Experts of a small language model.
Size: 14 layers, width 192, vocabulary 32768.
Experts: 16 experts in each of 14 layers, 224 SwiGLU neurons an expert.
Training: a variant of Adam for the experts, 371M tokens, 11323 steps.
Below are experts of layer 2 (counted from 0) of a mixture-of-experts language model. Rows are named router (the router's row for the expert), gate (a neuron's input weights, with its number), up (a neuron's input weights, with its number) and show model dimensions 160-191. Each number is 128 + 32 x the weight over its row's rms, rounded and kept within 0 to 255.
Before each expert's rows: a language model's description of what the expert responds to; "gets" lists some tokens that make up at least twice as much of what it gets as of all text. This comes from a sample of Wikipedia text that the model never trained on. Tokens count by the router's weight.

# expert 10
Description: Commas, articles and conjunctions in ordinary running prose, e.g. the, and, a, plus although, almost, nearly, older.
gets: ",", " and", ":", ";", " on", " that"
router [175 169  99  95 106 153 155 167 209 147 137 109  44 152 154 137 116 114 178 140 129 165 174  66 170  96 132 124 156 109 142  78]
gate0 [135 111 131 101  84 129  99 122 152 118 122 112 145 119 163  53 172  98 170 131 151 139  81  88  82 123  91 178 162  91 115 135]
up0 [157 117 135 128 193 105  72 177 138 150 146  74  59  57  80 164 173 152  34 126  81 126 161 138 140 117 156  80 109 119  60 144]
gate1 [ 89 147 162 144 122 174 139 135  91 196 161  82 142  90 116 114  58 153 168 173 126 120 134  89  93 169 119 130 110 129 194 142]
up1 [118 145  90 168 106 164 132  95 140  93  86 176 106  94  93 134 173  94 159 123 146  70 155 151  77 151  45 119 193 150 160  47]
gate2 [108 121 217 176 110 162 168 154  73 132  65 140 130 164  91 129 149 132 118 138  99 107 130 131  98 144 165 169 115 181 197 196]
up2 [124  98  90  34 149 118  65 144 149 113 108  92 160 169 147 163 151  83  84 109 117  95  77 128 130 136 143 219  96 142 115 128]
gate3 [112 108  95 121 138 137 131 131 164 130 102 105 104 145 108 125  84 175 124 132 104 144 169 157 116 159 145 171 125 163 141 104]
up3 [145 164 122  73 105 188 118 116 102  82 124 113 147 169 120 127 190  65 131 105 108 123 114 148 143 100 202 115 134 116  93 133]
gate4 [ 86 179 159 155 108  75 179 105  68  73 175 111 105 122 138  18 137 183 135 110  75 131 140 140  94 201 147 168  89 164 147 124]
up4 [102 139 128 165 102 171 127 151 166 174 203 156 191 165 197 142  76 142  83 177 121 133 154 111 190  35  97 137 114  94 177  71]
gate5 [145 100  45 160 132  45 114 108 137 162 151 107 113 122 126 107  98 164 104  70 153 128 122 132 103 101 157 156 145  81 124 188]
up5 [216 112 167  72  61 106 130 154 147 117 217 113 113 120 102  87 178 126 190 156 148  96 155  79 120 132 156 142 184  99 110  62]
gate6 [180 125 107 116  84 122 142 101 100 166  91 127  80  97  94 133 112 178 102 137 137 135  71 121 124 151 150 169 133 194 122 149]
up6 [162 117 131 117 109 125 142 136 104  23 141 152  97 115 135 106 144  86 124  91 181  87  96 135  87 115  78 111 189  79 157 124]

# expert 4
Description: Digits inside numbers and dates, section heading words like Record and Full list, and month names such as January and July.
gets: ".", "2", "1", "3", "4", " a"
router [161 134 158 102 123 127 153 156 147 113 118 112 100 160 165 211 105 101 149 142 146 166 175  52 141  96 176  71 117 156 147  94]
gate0 [118 110  92 202 145  80 101 185  94 166 108 115  69 174 129 199  99 142  80 159 135  86 137  81 149 121  99 131  85 169 130 141]
up0 [142 180  97 124 120 151 132  82 190  98 161  64 121 170 115 160 147 249 160  55 124 126 158 132 162 156 124 121  86 133 173  97]
gate1 [128  93 152 152 164 165 101 139 134 120  74 193 187 132 184 116 158 141 165 135 142  67 102  97 129 135 176 138 117 109 132 135]
up1 [ 84 152 182 138  55  91 140 115 131 163 144 116 107  75  84 113 150 132 142 116 157 133 140 150 134 125 118  54 135 133 177  84]
gate2 [128 160 140 151 137 116 124  96 144  98 114 122  95 186 134 158  59 149  58 157 147 114 128 177  96 151 133  99 149 129 180 122]
up2 [142 104 135 147 118  79 105 174 127 216 111 144 105  85  80  84 102  93 158 146 165 137 152 123 113 108 177  79 112 167  87 118]
gate3 [114 145 139  90  73  99 119 166  31 127 103 106 185 148 199 119 137 120 128 221 133 130 153  85 118 123  95 137 125 125 164 123]
up3 [142  97 122 139 141 196 128  91 116 142 106 165 115 151 120  96 194 134 150 100 124 121 117 146 142 199 135 134 110 140 133 126]
gate4 [112 146 195 183  92 123 122 129 118 134 164 100  94  73 156 119 135 145  95 128 148 109  71  90 140  98 178 118  78 115 108  70]
up4 [130 152 143 155 147 155 112 127 122 202  88 117 121 140 108 120 166 123  49  92  46 105 107 163 103 162 128  69 113 112 136 174]
gate5 [171 127  86  30  99  38 136 121 182 131 147 160 135 140 140 177 154 101 155 206 157 160 121 115 108  91 160 125 112 103 127 132]
up5 [135 165 145  93 161 167 159 135 107 182 147 119 164 104 136 105 201 108 105  96 120 112 123  99 148 140 191 121 128 172 105 133]
gate6 [138 109  98 125 129  95 142  90 168  70 152 133  90 139 107  90 112 165  97 117 121 101  91 118 131 131 106 101 164 127 119 118]
up6 [101 180 113  92  96 153 112 165 128 154 130  68 137 156  77 107 129 132 166 165 146 138 140 123 116 119  96 113 115 106 131  85]

# expert 0
Description: Tokens inside infobox and table fields such as area, density, taxonomy and release lines, e.g. sq mi, /km, Genus, Binomial.
gets: "1", "\n", " \"", ":", " L", "The"
router [116 111 132 141 124 121  83 188  89 159 131  53 118 113 131 166 160 130 149 166 159 162 107 184 172 150  84  91 156 125 123 120]
gate0 [155 139 126 107  64  94  84 126 136 160 110 135 121 154  94 141 126 114  95  55  70  98  94 174  68  99 142 122 149 112 148 127]
up0 [ 72 152 154 146 137  86 186 137 188 110  93 139 157 137 152 107 132 153 105 139 126 174 123 182  78  99 118 116 120  77 138 142]
gate1 [118 126 140 127 112  69 160 164 148  92 105 186 115  95 132 160 118 130  75 194 176 117  99 186 151 136 111 122 147 217 153  94]
up1 [135 132 115 167  99  84 115  95  85 134 132 122 159 134 179 112  86  80 132 129 136 197 102  88 121 121 140 124 139 121 133 113]
gate2 [124  98 156 120 136  77 119  95 133 104 110 163 150 120 163 122 130 122 147 180 129 136  98 187 164 136  93 123 171  89  47  81]
up2 [144 118 149 135  93 128  88 101 109 179 189 184 140 152 105 103 114 111  75  95 148 140 141 109  89 142 151 196 131 133  91 179]
gate3 [ 68 111 135 192  95 156  86 168 149  83 144 101 151 100 135 172 118 102 140 136 144  46 170  49 146  90 110 163 127 126  82 154]
up3 [130 119 139 171 127  83 156 117 137  62 130 136 149  80  59 106 141 156  99 193 122 132 104 176 156 135 104 116 188  46 117 154]
gate4 [144 133 111 174  66 125 183 131  67 100  81 113  63 221 112 153 138 129 133 138 166 155  65  52 143 145 134 114 123 150 100  95]
up4 [106 160 112 176 138 141 134 142 104 165 136  94  67 120 149  76 136 164 111 125 128 149  30  54 138 124 170 192 155 188 131 176]
gate5 [153 124 121 160 147 145  85 158 140 152 154 138 153 185 115 156 103 136 169 148 115 137 133 106 178 142 118 135 165 138 165 108]
up5 [125 131  91 107 125 126 115 133  89 162  99 122 145 149 157 113 189 114  85 145  81 114 129 101  92 137 110  98 134 163 160 145]
gate6 [ 96  92 132 153 172 119 169 144 122  72 168 138 104 134  83 154 132 154 100 199 138 176  84 177 109  77 135  93 156 116 118 163]
up6 [146 150 162 135 131  89 132 111  96 168 216 126 143  88  81  69 155 100 147 197 131  94 115 143 116 121  91 122 165 192 101 152]

# expert 14
Description: The digit 9 and other year digits, table cell separators, and the = marker closing article titles before a short description.
gets: "9", " ", "0", "8", " =\n\n", " a"
router [ 71 109 182 160 125 149 163 121 118 154  86  74 137 101 146  63 105 156 110 135 109 121 105 150 102 204 136 147 122  89 141 158]
gate0 [ 93 147  99 118 131 157  94 122 102 119 107  82 112 170 152 132 121  71  78  76 136 115 131 200 155 193 146  67 140  91 100 146]
up0 [137 120  78  92 116  78 133 167 144 143 150 153  78 108 163 136 139 132 118  89 115  93 128 170  96 107 146 114 165  90 127 124]
gate1 [110 145 120 159  56 158 147 159 139 127 155 111 113 138 160 126 137 166 119 133 106 118 105 116 150 132 123 127 107 134 132 135]
up1 [111 101  97 154 157 107 108 145 132 115 136 153 141 127  99 108  83 111 150 127 131 136 149 165 141 134 108  94 161 167 102 154]
gate2 [ 96 137 136 107 163 128 113  94 173 142 167 146 154 138  57 115 148 163 118 144 112 138  78 139 121 125 118 147  86 130 140 127]
up2 [145 153 102 125  79  95  85  92 102 140 146  91 156 186 127 134 112 122 101 153  86 117 141 140 203 131 158  99 165 140 105 143]
gate3 [108 145 140  96 143 112 164 123 110  37 127  72  88 142 152  73 113 100  43 171 125 102 130 125  72 134 136 101 163 172 106 140]
up3 [114 105 145 138 102 116 199 102  98 123 147  91 130 142 156  77 104 133  67 153 140 113 124  70  94 128 106 158 121 186 116 130]
gate4 [110 174 123 100 141  95 114 137 168  92 156 120 115 175 169 133  74 158  93 110  86 120 158 129 167 109 147  85 154  91 151  70]
up4 [122 127 145 113 165 136 144 157  94 105 103 134 106 131 155 143 113 106 163 191  79 197 166 168 149 146 122 175 115  99 140 109]
gate5 [139 163 149 147 180 149 146 172  81 139 106 150  91 123 135 147 165  85 115  76  98 107 136 102 182 137 124 130 153 156 140 153]
up5 [ 64 140 141 110 168 104 146 155  95 201 165 119 106  97 178 102 147 163 128 107 121 133 104 192 143 168 152 157 183 176 111 134]
gate6 [ 90 140 110 107 143 119 160 131 147 108  98 124 168  97  83 182  49 153 105  55 111 118 151 132 147 127 180 169 102 113 128 125]
up6 [134  91 122 136 176  82 155 126 108  66 118 109 144  92 120  83 129 147 158  82 118  92 138 154  79  91  88 104 125  94 132 111]

# expert 2
Description: Middle or final pieces of names and verbs such as ens-ued, by-election, Derry-agh-y, plus line breaks after dates in match lists.
gets: " in", "\n", " |\n", "8", "|", " to"
router [206 141 107 130 146 138  88 147 133 126 132 143  60 170 104 143 150  57 173 150 167 166 197 110 168  66 178  69 100  95 132 119]
gate0 [145 133 111 155 124 193  96 161  61 168  97 155 134 154 112 132 158 121  73 160 101 147 142 156  65 128 221 176 112 138 170 109]
up0 [142 168  46 130 156 132 139 126 182 128 163 153 160 160 178 161 124 107 116 114  91 112 167 194 147  85  94 135 135  48  86 126]
gate1 [ 97 148  97 113 131 125 102 120  92 116 161 167  92 132 114 146 208 115 122 194 148 108 138  59 167  65 185 111 104 134 109 125]
up1 [107  98 162 185 105 160 161  72  92 161 131 108 180 105 120  76  95 130 126 114 137  68 104  87  61 138  79 170 135 130 157 151]
gate2 [168 113 116  95 131 127 138 122 172  61 130 151 140 120 202 134 129 121 117 102  67  94 132 121  55 137 132  90 104 145 177 210]
up2 [135 159 149 222 132  86 117 135 125 143 169 130  76 178 154 157 159  64 100 186 145  69 145 137 135 130 147 119 137 154 100 134]
gate3 [140 124 161 115  87 128 155 153 124 203  87 166 138 148 152 107 103 165 110 135 122 134 118 164  95 156 172 124  71 113 168 204]
up3 [102 220 161 150 154 162 108 124 169  71 138 128 159  73 162 136 126 127 128 116 143 141  99 107  90 145  99 142  98 152  55 149]
gate4 [100 161 114 146 153 153  97 181 203 174 115 157 175 150 162 144 137 162 108  53  98 110 125 143 130 158 199 139 156 118 150 118]
up4 [153 124 131 121 170 139 105 200 152 122 125 128 169 111 117 151  94 110 154  94 201 125 132 155 171  62 156  80 143 117  61 130]
gate5 [110 113  92 172 122  95 150 126 154 158 101 113 119 116 179 116 121  80 103  67 116 126  78  96 206 148 120  78 107 114 104 131]
up5 [112 112 193 145 114  77  95 141 116  97 132 138 139 141 122  88 106 133  73 131 116  60 128 140  83 101 175 136 103 136 137 114]
gate6 [159 154 115 111 130 118 139 170  95  97 165  98  91 180  83 130 170 101 106 101 163 150  79 126 164 172 136 142  90 138 171  91]
up6 [152  38 156 125  86  75  95 124 133 152 143 150 164 162 126 182 132  69 117 110 135 120 101 144 132 139 153 151  95 120  83  69]

# expert 15
Description: First pieces of split words such as obst-acle, tw-ist, Acc-urate, and main verbs like consists, mostly in film and music articles.
gets: " |", " be", " In", " Best", " or", "al"
router [162 180 103 131 159 143  75 124 136 132 133 153  84 155 117 121  82  95 153 108 126 184 165 101 165  99 163 106 155 154 111  95]
gate0 [138 130 107 167 172 105 124 140 117 109 104 149 145 138 124  74  88 144 106  97 143 115 130  99 141 151 106 137 152 139 100 116]
up0 [120  66  76 172 118  68 178 118 153 120 191 181 100 108  97 140 147 134 177 139 195  42  97 123 151 104 148 141 135 110  91 143]
gate1 [115 161 185 121 180 178 137 163  98  75 135 134 107  57  77 125  49 156 132 124 165 151  97  98 132 119 107 134 170 155  99  99]
up1 [130  98 108 155 156 106  43 147 165 160 152 142 143 131 107  82 160  83 144 171  90  93 200 105 115 107 165 162 117  89 157 107]
gate2 [139 116 111 152 149 157 127 128 128 108 165 125  87  97 104 151 139 101 140  97  81 131 123 132  93  94 169  62 163  95 150  82]
up2 [ 87 111 143  79 136 128 118 139 185 160 121 123 178 118  96 119 121 112 153 149 102 142 112 103 166 169 161 172 180 112  98 121]
gate3 [130 107  99 135 141 138 120 106  76  93 199 119 147 166 114 172 126 150 164 126 121 119 129 157  96 111 168 238 152 132  94 127]
up3 [176 156  90 187  88  70 135 114 114 141 110 142 117 169  80 124 169 145 140 185 100 118 102  83 118 117 148 104 114 136 146 144]
gate4 [152 178  51 151  90 120 124 196  91 105 157 142 118 102  80  58 116 123 143 155 127 173 155 129 149 149 123 107  90 110 117 121]
up4 [140 140 113 164 124 117 157 123  64 167  66 107 152  86 103 138 182 153 108 136 132 116  83 178 114 168 163  92 149 105 154 175]
gate5 [179 126 143 184 144  96 108  91 174 107 137 104 170 164  67 158 126 104 127  75  92 123 163  96 118 159 139 167 134 131 158 134]
up5 [119 151  87 180 122  71  69  77 147 122  59 110 131 173  77 162 125 176 137 130 113 187 114  96 118 143 130 161 120 140 110 117]
gate6 [102 121 100 190 106 111 167 122 160 143 100  74  95 118 115 126 196  59  90 145  93 148 118 131 109 138  81 122 107 128 159 100]
up6 [107 118 168 118  96 114 165 118 164 186  76 125  89 146 139 109 207 125 182 189 128  90 114 122 159 107  68 183  87 150 143 147]